config.yaml
hidden_size: 256
experts_per_token: 8
d_shared_expert: 64
moe_layers: [2, 3, 4, 5, 6, 7, 8, 9]
router_score: "softmax"
routed_scale: 1.0
balance_loss: 0.00864
n_groups: 4
init_std_router: 0.0157
lr_router: 0.000755
vocab_size: 32768
tie_word_embeddings: false
max_seq_len: 256
max_steps: 4095
dataset: "wikipedia_en"
Below are experts of layer 6 (counted from 0) of a mixture-of-experts language model. Rows are named router (the router's row for the expert), down (a neuron's output weights, with its number) and show model dimensions 0-255. Each number is 500 + 50 x the weight over its row's rms, rounded and kept within 0 to 999. Numbers have three digits each.
After each expert's rows: a language model's description of what the expert responds to; "comes before" lists some tokens at least twice as common just after its tokens as in all text. This comes from a sample of Wikipedia text that the model never trained on. Tokens count by the router's weight.

# expert 28
router:512472459522438474492482518493537422468527483583462472524458516528544557445530477632474484545500542532574475461425529529558475444400412499475529524481572429455464633460499493553463414554427481529519367475555493569534463547485532489451487639426486527432564466592548520439460577525572443520519430494509455539550424464521566536485351563482469534374486546519545551475549461470569514439515495485424485528605529442504502545461584412437454459458545530433491498539483504436505451450454483513428455437491474498559460564471581540429523586551484505513541477474482487491531440494502477519478506466494579465637501568508491551503494539450550568467521497377509527496466464585495523500571490390472525457567452495466481518477480447532558468446489449525428609549443420502473493474493604
down0:474464586454476535489576510523468425565433512463485507540432540508516431450509569525559417504449424501456550536513621535561466514515505451430517538421431443503592453453569406463486451485528575471566566431552522624576477501521543451490367546449478484522574522541466492534493512536474572532567446481435516534493575561499494520424531482547483519578535534511475556493472568458541461469523551488506535564502521538400535521522519436523559539569505509500505517483443462458475471494501490630525539535451438532530514450344440437550547536502520525547469469458502583534490458511539552451451486436548453497554552508497386514575542550497540600590527467533543491503567499459516545360465519449582529489464481573465520506494414539524397587473425605485560525530406500518542475372507549
down1:533576379578498479580430418558573511525424546529433408511542515516535564408545522499494543450496415449526512626439428520444544443479504497482495416452517499490423519412481496569507509532493494428522497504542474457496532515454387512477422500492527480519437521536421548486576567515441535492618546488546436414470425526486465463589461500520612466487516551507501493414509523493548501538495568449494581451543456446544528633441497507480440450480543468522530459477551583447518434521451486497484450538488467509569496561675486596494560557561422484491450519445495438420459514478511490574401473556458480490546467407544565360525431487577486474519536490465531532497488482476516522510501476463489508527497399542544515515521420481473393499461469490394548510416528555571456475474480536
down2:511539401538506534498502500540485498476487482513463482450508509532463639447516585483450431497504535494466534463513487494517421508490551495520541447455504488391519495560541475502452462529556480510374501521452399479478423450434426553558552561443528518525529541422477445535441461546581546478431501460521454480457358432515509465537444417541539488570495545492514489475503494558461483492502362500465481450483548559434446444487517480480491491460507485468609518486583527567580434598508563398494537544474502501504430506499450499504613437541549584541606520516577458604566560490423611598539528556499497498463481579422504534574505503438567455436459529535476462575423523514610457396488584521409517489544442479471534486537482502533541499509583508505442452495675503473485485542487532
down3:452469515433468554365547527514429531484583535443506557478548528454456516470619511531544476455526448471508548601480524515437568546511434488451562522484480484495487525512551488392517529514466505543572529484424395526425432431519483476410531487467452436553475565566461499445477574497584546496472561450471442522483550479535485462424506424569528559483501464472498443509546573495517499534510333497506510537537547560438564500515526549541506619452515550502483480416500403511444531544563513452445508564467581432532509407462370544545485540504457542415431505496481494523367405452455585470591480446558401498393520415491499456498449492503453565478501436585572540528549438541471463452424470567455532493480486391503457495463554527460442518499499540439466479477484439504519534549525432
down4:462520568496501468459539416419515410533542595419539530521512590560529418486446509545499515431443458545485492464476433523438409369505547501540508472513535507469480460435552393520439508391510494436481495569491538590466456537519464502490520537498526538512439492416514479526495465501626520496507534514434501552520521498404447554484615384476534461524462456406425435545533461421417581457535475628426565506542529573525487462519514512534393424505484484421507542595480507521464476530444496470551465544577469447555526499522562457388550420469481533523469478572534460550534572481540440454580568537464493487476457554426422523447430613474455544558514444485435514476375484541561479483475461467580497459485491560554556492504500557533518581559535486467604450540534559520503500485467500
down5:602422518527465502499534548552557497539517482457506519538447544453614548428661429571523532493495554480493510511506571492497475500562471500382450459522519518477524496481449453438531560566504552561527488514542532471481600546525559599494540536516534495494465521483489485470484497510530542550531460520506392530504549548554491491469497502464512473576430477471491479511515462493398506517504521514440516368501547429492463427443470552303486450589416426351600463549498534377513468487389495465512449491557428574599447562506525524370559504528529437495514535535598510486497522469507524534481443560545484549541556504510414474543401493506574433541493558497452502481451550449491491555529432400525479467441507508511514473428546549457470496460469529549439537486432595498547544552555566
down6:465527566560378526386417480562473517473412474493544504528530532484512515577475519561488517475466545505474440480507368416459582536512506516474522512463375458516466482474487501460516402449503472440535508461483515471512497466439470585441598482499522459490565411509510467536541559509536498598521393479491545468479569493543537473516437442517522531468577520503423524484518489466569470551493492535565534542528460524526476533449515538567568534476565497540521528411577522473401515575527562566511549520488500576549411512430443546497540615456522455494388506384462497525404525537507472542406461525489430503411450487526522468386529459591490448564512439601452619556516407603467516453458467574361547533489553456500518561470511558492491451596498491529477456546563564471544459507521489
What it handles: Pipes, colons, semicolons and dashes joining field names to values in infoboxes and specs, such as Added to NRHP:, Coordinates, born.
comes before: " ", "-", " December", " July", " January", " September"

# expert 18
router:508387626557462559505314383490579471501510523478558476466459447523353522589450516506483504477447493427493499484442475558558413513453515483511476412532563563478487407524465601528560500438460551530455554464432549513468465416474521574554485481467503494542463531533467544585523484534434604463553515484586637520453518578510466539448486487512565512455523523466553562510470489493554486533466466500563512396486537477480493491466523560639476517570543468563512541476510445500525441527470412451489438520382545483544499419488512464498480503492571409449367516507536492436468451509480498560579551550478470493504518524374517451445479453537462569533467509573455493608521520506494385548574523539522489543594527510519479551457466431518501511437491460460487536484554545492497518493482453
down1:583480561551461495393482412430374680469481449463510396377541407509453545497592555475508503525480529485466552514513494535485507497573480508432495545496472463566498619535463454379488560524471390479513495511477362528482523468514474449487537516438524544481499543482471451558508501565512483497431596452543545494442542399523522511538506482530442483465489466473543483519547538543481468453426543516516525281423534558498443482460547443531596531544542490431502511534383546515564506506540574474516538535527534566437516478397518478399463437461500541505461594558521399526468521450506490515514533499498536411536501518457523535505521495582490559546579486530468480453494535525518538470512480483460502574571462497462509529410548568528459467542498556500482428456443395550494514480507478
down2:499454528485365510484554516503594510492419569570468534441484556516550470484454573550492449567433519490433465460548582457544516500519376519517509486561473450508499496405416557487525455448567503436528439598506450530595482513431550440487480558501517457460512442444564499491484474546451436495486403597469500421442490556505507582530411464405449545506554448486480497448516452556555413608505527525491454463464536423483510540473533514480457517494580556479458477515526476419596430405477489473504498498461419531519535521511508436491572459482518523471586540440555493505485586552564547401552504480485515517523469567439605490532502538371550514600408557512530460522589422473558529504451610539428454467547531544501506558601468486454489560515529568505601468605486444547556531503467512
down3:449462557446517528516490502454462589446559503440447448564484517380446465512515522505476494528485480505518528497490566538531547452586599414447446529468557587489507592493476590521520484519513492514504464517472531561471480468448514455494504422527483560510418531504531534506537480533507594446525545675525432441532481527575534549356505528470568435538563532413497594430430539430466529557388588528465436295545488526458480517469526514482463547584447466532510525469452501437484478495541528484552469502429446548445471432568413530570512498531450490526523457496572503443424555559478465523469478435429566463455459369476544397407455552628505522491477546548547497473463460567575548451520508506434510584461467483524517483474487476502511469463548565469472496515447504463470539562543467
down4:629479481544600496440416472493564499498550500413530475451450449484502502549506481467549478447631461463497500480527461536558493524575556402377489568600459494543542422515576498518573456535538503546495563556466499470462557484528528411480465491527538390516512543604526532523437472492443513474429485554465443552539472543546588614465440558518536475467503462456565478444451507525467467551541492658508486474538492484404491520381524472519425495524465465565528539501544457467529418513595570458526507520487483449530448516559483548496529553545588512519564575433475507499446505472479417575570458611579425439516531492494503515489533476540529519457475553462411458439520500495531468569461489463532522525546491438560448462527559555533473474476438524569466492572470327454509471631473477
down5:468466482488554564537451538482449627461388436567418515563427493583524493479497605555518538554451402439532564427463516562472568498524501501457485547481524413435473548495503495477475509536549549513602432492466422508504454455488432525564465442468474560540517466491478563588456539461443391483566549471469472470481497457550486471498604533508429492498500602581509533395581530444529542420524496415565430577540444477635527493417523455367476559534534503501537479546488417487551556492423491460458431492505535481483430553537482502477409448468488474508446446464562451464527449482523480486530522448575435533524465431597575546535514461514455491519452497460532587520466568520495518493424528559471515523605486577412492520542427410504512485385437584495504500429523439495449542517462495
down6:572521485556514460560453472531585626499495455439554539445535480522545436414497526541446476414491434411442568533525555477496484593533517530530389590444497491524467539422509494417467377562484507462524472466497457534499510480555499517502531401444438465523543442468505512594572547522550513453512448560470475461454475456436533487458501472581499599612521461462471471542514451543505539395553473551571443592419550528607527483491536438598519492368415549560412452441521561468584476486565499483455469558531549508410501513416559528523551506481476535500535538439549485530487494548432493401492465464478478423461434488497527516497430516479616454513549588553517503529476496495463460553432475582481470461437509561542535542513564443475445551524512455409497437466537386555557517440546514
down7:530489419565387568485539419455454706548499466594569549545481581511573467437534438473519506552487568502559560460553486504486526437494560501482467413592499485547384495553467560528408476491519461598545442498466528468538503523465513468495510501519510536525562496521426477543479431610465457475513560550538552480535543472468468510523497484468453346614550502436509572470417526643489596624520529496451569451517595502503454526433498572441558478558448497558562468564501454483429515539611514556484524523532472550546507502418478492428544500550500420486548392488543480519487474514510471547616460482473461473453498448505485513497472524465484518482462527497537395479513503472468551459479575458537440526493561516407450495477496463479473573506549462541446575575497445460522511525471551
What it handles: Plural nouns and noun endings that close a noun phrase, such as people, children, nations, factors, plus pronouns they, there.
comes before: ",", ".", ".\n\n", " and", " of", " in"

# expert 43
router:471467525639498496515533532518472424507426469512507530489501454522473590514484443497553505443465543483507451467414373428443415456484483450503454479570503422493443575442492474575430502562516406486528534425479518509545417508526510513536508485427450421466464565477487442461536517513547438398435515553472548551523590476455601434457473498537526557445409481531516517414485554519554488532505507558571493472502421555459455526432494460506440430545501494516532509507547520556530542516391530549572487553486469445452435493414475512475582494461556506492540478414511469522510395539492591462392436411534524549515536501385507562471584483507493531496441534508573548528472551484555474503549470537427531392509424632534622522449416656517479584556508447485475473498467474494406489530526535
down0:459508478614445494454582544433511391585500516571556505503492431510496502500588588463500587476564535588499547424385498615496531545591530589498525536567573449530441557545487422437519490498512588526565498531551518516517528444494496534524529481432536531539588499523606498467496540481461423562558511538595477501465504552502467438510509524462475466582537535451448488547551476450446471504490556526567563524486487487512585444483433569496581516472417544692473519519481491469472538554576502433476518475581498529569482560457513448429448514495482542605444483519385490477427543430501507544575463529513466475519494498562587503497464451462533582471553464527591511529449552529491506416515447502462445513580528574500501466453497403457439493528390593586512451527552526454538493557517452
down1:505489522594558500546552470555543454414472492461412544533535577425466561570444516457478438466545438565466474474476503408518473471504451483533549506479504467554608569434479468463533508511488543536482479503474501548520615383454506461499541547567483460547515547469510545464486488470320487420505464586468543502561435548532591563446513476537425397529544563570424445499511534575572433477562502442537482450542496449475587496490543522430418531509378434439515514532526431467474422517478445472514532481482533378487373538501527414529471502522435515490586537504444430451426500503483544478545482502428481478518516569595461528510500471513452512539491492561460461479652532480427505462467482496515431577542482457458466510442463482543484560537473516512621371465474499445580506506475422
down2:500542477478579433432456514525521492467426548507408497447474497396460473500555514557551563485480616440535428595516508513462539495604618565576539604530510504475496606498451469398485514561487490580495459419478429477524558472454527496470551513530430456556524444419528584494549560430526471450537513541500537517611502519474458413464432458583558454535491547505531541507477583486445446536502464404468533501591534397530546502566437475533546538524485527466502450481505443603513548488527419540470535519469584482547480565582478498533556560435567437441426486592497447570535561460528505488495523553465504435501478573510513509484497580568451503477645541517527560535483454628524559517589445503466467489477534453477577467469540431482451434547487582472584484427549536445513526449534478
down3:545561482526423505537432567607384596497555581475496525463522449496531520465465548555551458599502541472523429459569459475534595527447458547509472465467508468480432495522522557474396530567519546464513422401509560475492524451553457491592500505497536529526471464484496487472580546603449525478499567490510550540588500480556427476559551536561350529467492517536539587469445568463436533523542486446490528487512509475553435457462509453489466599433576549498466444504419510447444579400389566466448515534463491482454491535458519534537431547432438502508542446487553581463505527507474474478433422529575473475446536497577454505570537481499505471472459536515421570434468454577443465525523580502452504377472524469469419469494534499436390443515504486538521397525529451446505430570436361
down4:508458482549462544500489476499514586483450501522370439473441496457584563494552508475486535427431498511447504471394492505595485553544542435486469474534556524551459521485466502530492503461486563426449532477413432531438535568483529462529531589531468538493527424599463482613541484447488598479555453495356413555480530559544543547423484490488416551560394540517473525497399538504486421555353463561493490446529532492497542517500462564532535413520388543550489517513610502407469476544466541536594490546504504515493520477569509498467471525443568506543559522434483464532543501474468555553533490455523496437434524500528614452469525459487439584568553508482505494455553457523533467596454460491392436458521462474453400472572435478501417463369530454542438545528518495425466570518566533
down5:573476434531440544486430514528526595496469478578476549533582500429481565521450511474432504546490552542413628503540472524387493578411433482489472528547457560485536436544480578491497538466553519509440506467478559471565550450454436509518525552454468550600519575458426578509459571517531535492483529537476584380466508508507540410496503522527457468509530580479509449536439557438512479470434491495478526421512476415495484544431506446444474409509458536525509534442454590502506480502497501593447492517452503568505485426555540459560535404536515471564524514492413437498468547502534567558484461504456617531505497588523566389430488526419500536547542596492560519422480446475509530573539454546490479543563417484555574422460452453538612350448545539432449527489485512539414446472443422
down6:380535415411515492628569552486555543615474484587556416512480515482517425436557471478454539563441486537605439493555572462443486554556540484432528500551476557521481471468473472494468496430532439449505460534437417575427454514486489521446531526553457468552540429545416456561449571411473517525489531522507486473536482451532504566424508537537457533526510491507392511520512455498450412430428447427505429460569482550486408516545516456489413572489439484467571472524536497423437478583547561501506452493552524424481522519502500416529449499485495567504503465480510562489514512493509475477559359613513459495498584634475477475538486521437535429453536558492537442391490445500525532488465528499575494547517470580477504489461545573503546497430566472474390536512574501443435461624488410
What it handles: Row ends, separator rows and percentage numbers in election results and statistic tables, such as |---|, 38.00%, °N.
comes before: ".", "|", "%", "-", "–", " Party"

# expert 24
router:508541522402581454496495528384516471522431591519440533465530485509468537540527520526392547534521598535526449454553536397480580470571570383502498539511452484531484547464488530538478512540423475521524500450536466400577516455562568398457526470577447464491430438546524537595562447475505523431496528515456506493507507507436540606515435437556448495378463502560479427513473527523459420495457503462519516523460424616517460514467582549585485393514514458491546557475533509529406480530391462545548439547502619372490585481513454501451615575500454526519432538481511459511505524445552461481564465581489496460519447454430536508393503520605553467579533496471484571450510435440487487518554462384549485490529586446539467565504495510479484448484550450432544482483518498480523500540454515
down1:413519446485388390566545533400526458500457482499491587513585503510499493634543553561543482503596444509578481432427453492572448475463483480472509508518468541506359526445513428514361483640443453529499551506531462459428492473532488472434461530493468513482612455594452501504422462518500500474491487427562509544546524470458518547437431536469525483578528513509548559462554587474522597443433451488563461491491539504553538479486520499450535556564493453477504491482485475546472444508421477576549518520510443547524522469535590501509567433391508562478454561522468482448474591479418561463438621539476508451524557510558510458551464477532515488500534500574444651533480505452549517487454413479503486403544498546426519589525451492494423438457489508466463458542493439472455495541452384
down2:550405532430490559507472431614574572497413482520460456438485466484541531545457616549492508492416505442539539469568510536538616469482445606492363534456452459432487523448448574509542550460446505529473457459492457440437523436719530488539448597488466431521474517480516474483522555423497524516524522489442533551520480569510486424552561486587462448435485590571537446549439539499491511501475422437530517489429470498491500446409582479533492547432535460434469552491503435484398517488475552537596532487519512484571490493484432482453457512453444516491486480541455534563494484475523543535583527454575533508521433537495474514429559484443562500517441519523486536440532420467554484440499551594519495579545541483556594494473460532537612484599558514582511496415565542475503511445438478
down3:519451417516575514513482425493539486502541429515476506500448488487483493462478438485488502431590566520585459532606533586496511389475494546550579483606546593552491496614531593485441526456501550461549549481501535535492540517516491538470524416433465418552457488543387510543539581504456445431585499461595586582492458487574519478423564519455488470485466539522493546529454506481542470505497469486582534480426524529490514476598504506525523514470581556551421405568571460428543559439455548470464440501563524535586421481463468366505629425485509472551479472573502579516492511475478450459454534506413458449510567459567490496387409523489458485496484471476542583573483496451434463464519367541482471480434560483481549513509451500554484448589590454445468463447515450512582484512433499
down4:502531520519544513516474416510554559456511553449481406562517617444399544563443479574505477484532412491546554468520464538453578557491609463537487490500452450525457558547520594507537505473428506581550521551506493523493514406528580510532527462558529454454489529446505508476632517579468420520433479493486496367440487521535539437465497532530491493436544529560547531532528484575492472548521404472420514511452536428424492487477510478519572584494494514463500512406539490604513524465483433491372507510394524489512527420542482508449612497508450380510379465442538564484488484512581485430450527486534597460629468515483534503555539536528421455622494466542558521454499475548541487473368506517518455517504591554516540519484559473379500472471453481380473523451514483478491481572465526
down5:514547510527520464472509574537465506479473555560512447528502492466511511475486555561456548528549467426537521473509473576411520540491486532441482572517632464543505585569593581548523540454465440499468470441527548449444512489496428443521522533425407587529571493452442424484458477509527524429499452472587503522426462560457502509416515472578518483505465519407502553444482489687479410486469518442485493458497500625513544439486615591476483570499538532551568472424460568527533512508535488522467481504483553566550486440483553457485552582442501554459516555522491596514566517578477553523546455483439509457457551442626496569420518661455495567405472485440500576539470470498417517550532482459483456474468507530482451512382564489399427472507523526518441420499504517492448541563559445
down6:505549426466552464554465459511507507479424575509480516547580466467589483467553451491460510611492598502574497500617476539572542517546421534475424411558473468555537504446464550471541576448527422589525526461444464449446541583538475558588460504512542522509551466488433445467421519424476476549478576417488485515597519504526503647446507561424554548466536467511446587496560499513452520464440503447497446558460439481453471519535526512499484485472612523551514485587599499451554603478620592537560522453510501455496505456421488597525556426454549522478532549446506523585526535464556461513501423526458468404514504543453446461592523515425582565478579526527511470484481553393542522550553555536525505528513487464512539425471545477512484615549484533530402467491509554482430430455531448
down7:458525548530521440544547421478424481469501493506449569490584462583512471510488621502475538455490491492507546486501516477534513467521453488438514463504570439599578499618506516544477450450508447495485505545502557532472398469468526455451494491474499451486453467417479497518504502462532450373494479535437568496528448493486478441465476516529515508598553523428488525491519460412450632521496534420533460473430458450498498485589519454413445463505565554376517499460582477430455477482590454403468515442556485512398441428551439506572437564440442483471526475516525545596551507523453574437400490428474498580518470514554538380565466498423516489502528502473430504480548443444463616482418566514479419423560568557476499395564408502489538454431399551415440517431463471558557484511509494
What it handles: Role or relation nouns followed by of or a colon, such as father, member, head, part, author, according, often in infobox fields.
comes before: " of", ":", "\n", " to", "==\n", "ed"

# expert 44
router:556538386533490518529488582541484562447575461544415535481461600485596570469506490429460422443551541523483509482469541469555471567533418536505471573524520480547468500501420519479526415522405409538455574553475585576486527437540500489505536441449436440484577483542525499568513540462553492421581572599480441505568530400535527540623494591488494459434523490493478490472489473558416550532464499474532556474502533472517504399433503506499540540458456614481535553521498561486443486553459487526502496483439550491477443520490537463367535574468506475582505501568441494545498430542498623528540464590582497460463498517465454434499490524420486469531500576488460562491471626486474612525440430496523594492481467493494492466524567534407497542597476416475499539553534476532557473612494602
down0:615400548538467567471406519536465463524480473553524574531443518492610554559479488414544473516577490516428527506594476490467478439571533542422598419464384442469424528489531513500478479561523487500546536476485544535538517560428514491548426517529492481432522450461392448536529540489447436406571566527425437367526467518424480556511411517490479418492582539503494498537549540481466470570410553479647472539486391519425503497448449528462501432535432443487522511593502515463461537462508515538512511489466512538597470481519419519499487504481526446505552489433581543471586531544401586420474518559436477538434449491567514482521518535520503455577472450489519519471476624533458531534510429545490498483431505550322513496528551477478526473439550530537585505471544468532540502486459493
down1:504520485475463541474508526531529483501512476438424588436502446403415578487566544569526449490518419532465500457546527435473453535424496552475429621518494483576461582588489630437502495468523585538459435500447532532506524432422544487558521473562431540511406451483441558577486596547555481518465603496423548522456490490425546570451488550550523542464579518484523443445528494600445375531467512431459577509518549549571471557548562414538468511397443504511431403536551510486463528480582525482497390531510574447413525461550525515474519527508523410442543506550431448495477428543509486507536539495447523460525557548445462383460480614541490464435519486450503429549481499488389490586520468570421495416532490448497493503412516472457494432533527476512515477425502509508516507431445509
down2:513595370527506473552466531521456547482484544496567467540416538573466537459504422478483538477500501514534552418459477604536472527526470500528520479543528492426471518565598458513465508420577518450486453478554489489467554534484537433592438529598479484474588517449449405443520586521498585541529496413498485473528439525446520624524487471470438437511474554583448439537520403408516547557553498517438547494539562517441523481520602535501543558570581393504492487506409470533480581490572530414498556459506427598506513503527520544456444438541512533434496590470490523474541591605504435450531440461558484603557420435492387429571552512437502531542503480419558490580455508492464460539408477575511528493454485529529523506579536504423475491453532561564439514468519475423522592476474497
down3:482555512488528483541491451426507482539422465543403496430557507504484605528529526513526463560536525447432556458540536390506518506442483516516486468578496460465407526468484518501563475475520461434472486441431527533478539476500493497490480462524436508481457468535571517506410470475504398448529603504495561562494397448398568430543473512499594502518500466428435545555519552432382547499557501545528500497562496515552468555557535503532464476426493546597458524496449590524454359477519458547554473408572584483494430542594379503418524495515488517453549560528453374600495496485493524471576499462530427439407430482500530386499515566600537519409459472547534439385559469481486493485577507469558471552505470567502510433427515387573486555497506510442504502480523569476447420543479546
down4:461496397426593520560471554504430381593576572447582465544470431511629527557541415469569459411606511484501553553411541561546459543617554533549482416471494494491573518462464446496542501582540503462469562535449408570500450499398431518432519461426540517529416445506496532567497490484480521469543459424459452437490440609517460517431572541516508491566593484429482506507465493578490480529465479560476374587562477483588507536452519472466486570423383522554543475504461460497545390533493533487573491539563458552496479472449509418461461595542493554513592501478515571483528503492521462459569560479509489504533532525521484500506453549531486468548506519497516443522479507532445537524370447551469536534489480555465540525411407488586492484515456546522468519502450529422463507541477508
down5:496563446489606435466472496498538447545524527483546571476538522478512527500504521541415453436500598479425553611492504524447436496465523496447452511439473535402407566531442529476491463462484481522502440543437438555524477431491502491446441471546485570545448542516418541530536439556566407491524497513471570447411533571424453425536606483512615529373518492387464603550474531579461523528532504510579490502469502553473547542466431489489552481493510566542478548501547521520521399487536540547490511429631531447624521561467345569504658514464536490476517482467531519495506497531435450476485510486450468486436550451486544482586406497605439497455442447527522500482509526479560498416498465475499468468554469493435604603579469525476410506453465502503483448525484589518494454521497528
down6:484547524454526441550519547523495473495546468455428506498489466508525429598454374430486533499455427500522519414592440547512458470510526492465535512478603532406409527503472522461491500443465496455472530502394496510512518550494466532475489547483498481549501515539440605538391481518544501493554469463485560410472492584463557474479538478479430513571412518607632583460469466496550465531597596563505532459420535372551503505506452450510469423434554528516562459482523514466486502505453517522529548558395497506575465429516517440454548542464500546483523510427464474500485503411563456521482457467413569457491495468421424417619529452487496480535505543521456486448514462432518560486505475491495493482559484472495596509567485493448530424360531445546427559551439395374358509451545533
What it handles: Bare spaces, line breaks and en dashes just before a number in tables, lists and date ranges, like March 14 or 1–2.
comes before: " ", "|", "-", "10", "15", "13"

# expert 4
router:474592452482589431563492560488495542549480510539500427427451461503481573589528470487485518470409534544556528502533455531498474565518511375512481477515513517461557562514544574496472562494482559466586572548496448464518495445575466472515380457431488532498514467558530508532569500511535551378504551532443663538526505521405477456492528513485496491522512554471542510488464459383597497509459445415500473486476494508560477445499594528556487370513438545589544473470476576446486502491520460469548534521501432578489456488456557423577532538419505489493561506481535467457533494469489433585483458492533608482604480488540486488500451526422435439589515518483528506478522490563577504501586451509373403473444492595413499448489357495492448500457487407458528543482518586481436518575507602
down1:504505523535487535508530494504420501566525504499474492467537660568598429501573444415504492523533604514551482543480504525552480511503579442466507469445431473474489447497466476520578506561489425436535501507466487570440481468533552452467436477524469541511511530565518442421450547520498507593492479514419523498465501435558455491550450567451567452470383479527524429516550465431570520573446462555497571623541483447493532561627489567516468486531453498452464471491466459495531428473520542444493519510451504503494478395452476443456509492590525577440510444485429464553437507473525495583436445393492468410549481455498518517602467459426499600573527486603518528398516569499419572530488516483477553426478428616493480477528503467539469527637444368439443568446453499541513500514455588
down2:499595476522572521547542460400463557487538519588534431505572493520442529492628496563475485502490541502446373537523530492455511534523495551487439436377572478447572450520525495466503550475382483453581558517459486450495511442477515484503447465456508482531445391458479519518458466460518497446574461636443596441527511487440565515510535479531513560582507473448486484519520523514507558461500477518480442590455461556555504469485537491594554546527434580563548459491524531584559526623455548572505420545496510490497454490614555485454388465494504489469458400533589478602488460581466442503455369530443496431438559452546527621466466485522470548456610585485490562488488514587457543542528565462523509476464511478441548529516555533541463428450490448567566459431483457479517529530527476
down3:489509466495456447548423509578545403511506571541491487589524545524460454441525507485522506449491503548482496529421520466510491441597558495449464480520602474566500555449511463604514442566448496478482530538441505569561569460602461599520509586522506432600460505569516610506518530432437439500354505543504454555352509448489457520490450512474475555507502423508491558469464482498455534563527462576448461498531533516497542548446567466475412471524443610561597480495477537507489445484519516540408417505504516488502566525503486524458546514452474519617441597475441435526501517384509531427516467528506420428633434567550460498475436568545528462485446578549480492488545493508527477541473478489427508451436444504508516454462456496535497620576406494454582573510510467535544448558465604
down4:558530519502505544462487622606533505466618467537515554474556481385470542431527528570416545429510487485481480458441542406541525482489556455465536482518381397477485455491492499506474534513495511544503465505437457446424539563514518517465461459593577445491471517555398510542502519555528496542514489470528502505455502471561542465440473551545393543524464578461567520434469529437563531451471516421575460487515503445517496511465452508513509476556458520498470478466446434547447440334528535477657528478446496601516428511471513464448518519489467586512526478522536439468406525461426528385435559596461455486511488512359426443469498557573441524484407424541521613512522481531457532523413406504547543441466467504495429454498491466517436423456435478464471510438582501524481477578464522
down5:546633367520601459506502509425393508513471481513535513449506495525515498486507448456460562384597578521510473471556533498535491510544526479483523464557386387504490512566501533488514476516439549533552431537446537607521432484513543515541621543466549440565472479468534484506540572466518378502599539447435407492559577505490521460490501480576435491519494423574548486557494566578551485515456525545552598540433558504555541518454485451501504500472421567462512505514403426527457449497524449530477492409555606503547446457456532541525551479537555534539572443578467392559468471581543502526434560474492442528421544507492479502542455486533395463543438481552577560526530524547469602523538517552489439586434550481400533494468469493469474455472490598553501506505550549519557562460485517
down6:565541438486536495530500584444478511460622503537522516494496590422567483453510542480456457472494551508510525398401566505522469521487540561566540554490434426583472462519404577521400531503445475670534507524501489469407475458526536485458522469527440466502433519476480575532502538501572480470544516534505504571497484497446475432467523486565469395502407497504648516572516520496611510552530497523491536465423501511415517551403435486500502367495352515586488463510519555477517460442515468535548520453442512615563487515517517507478699516487582485482547586577522497562493451449488471470520522482493544448494456403485488512518466536431466525477485493507516598470508437583442464535443506432493452404480477460504526404494525534524520378530464492532438483445449499522475522504488516
down7:532490476517555447484516457482442458513489586461502562433445589446481512539490491511459425529480532493512476513517420447448516465511599502572517443537448511426499564506436519489453570523458565543454458575435548463473530493525518539475518579432559448543492541506553469576452482577564527534519417427597512483551531496440502601445524541482478474525456467454531487486460414481541492598501413493504631512412475517564502458576546516587525511505541354581428468528588480550410544473501369569465526482465471565537482518556467451556484530462544457496365429539497473529474473468464464466585447506573458488514569365475427586441422555503537488487495450589503583518481514527600538517521591483468514542536530495491418586559500462450565436555429454451477514598454467531470492534432502
What it handles: Tokens that end a line, like bare line breaks, table-row closers and closing parentheses or colons before a line break, in lists and tables.
comes before: "-", "|", "ing", "ed", "|---|---|\n", "s"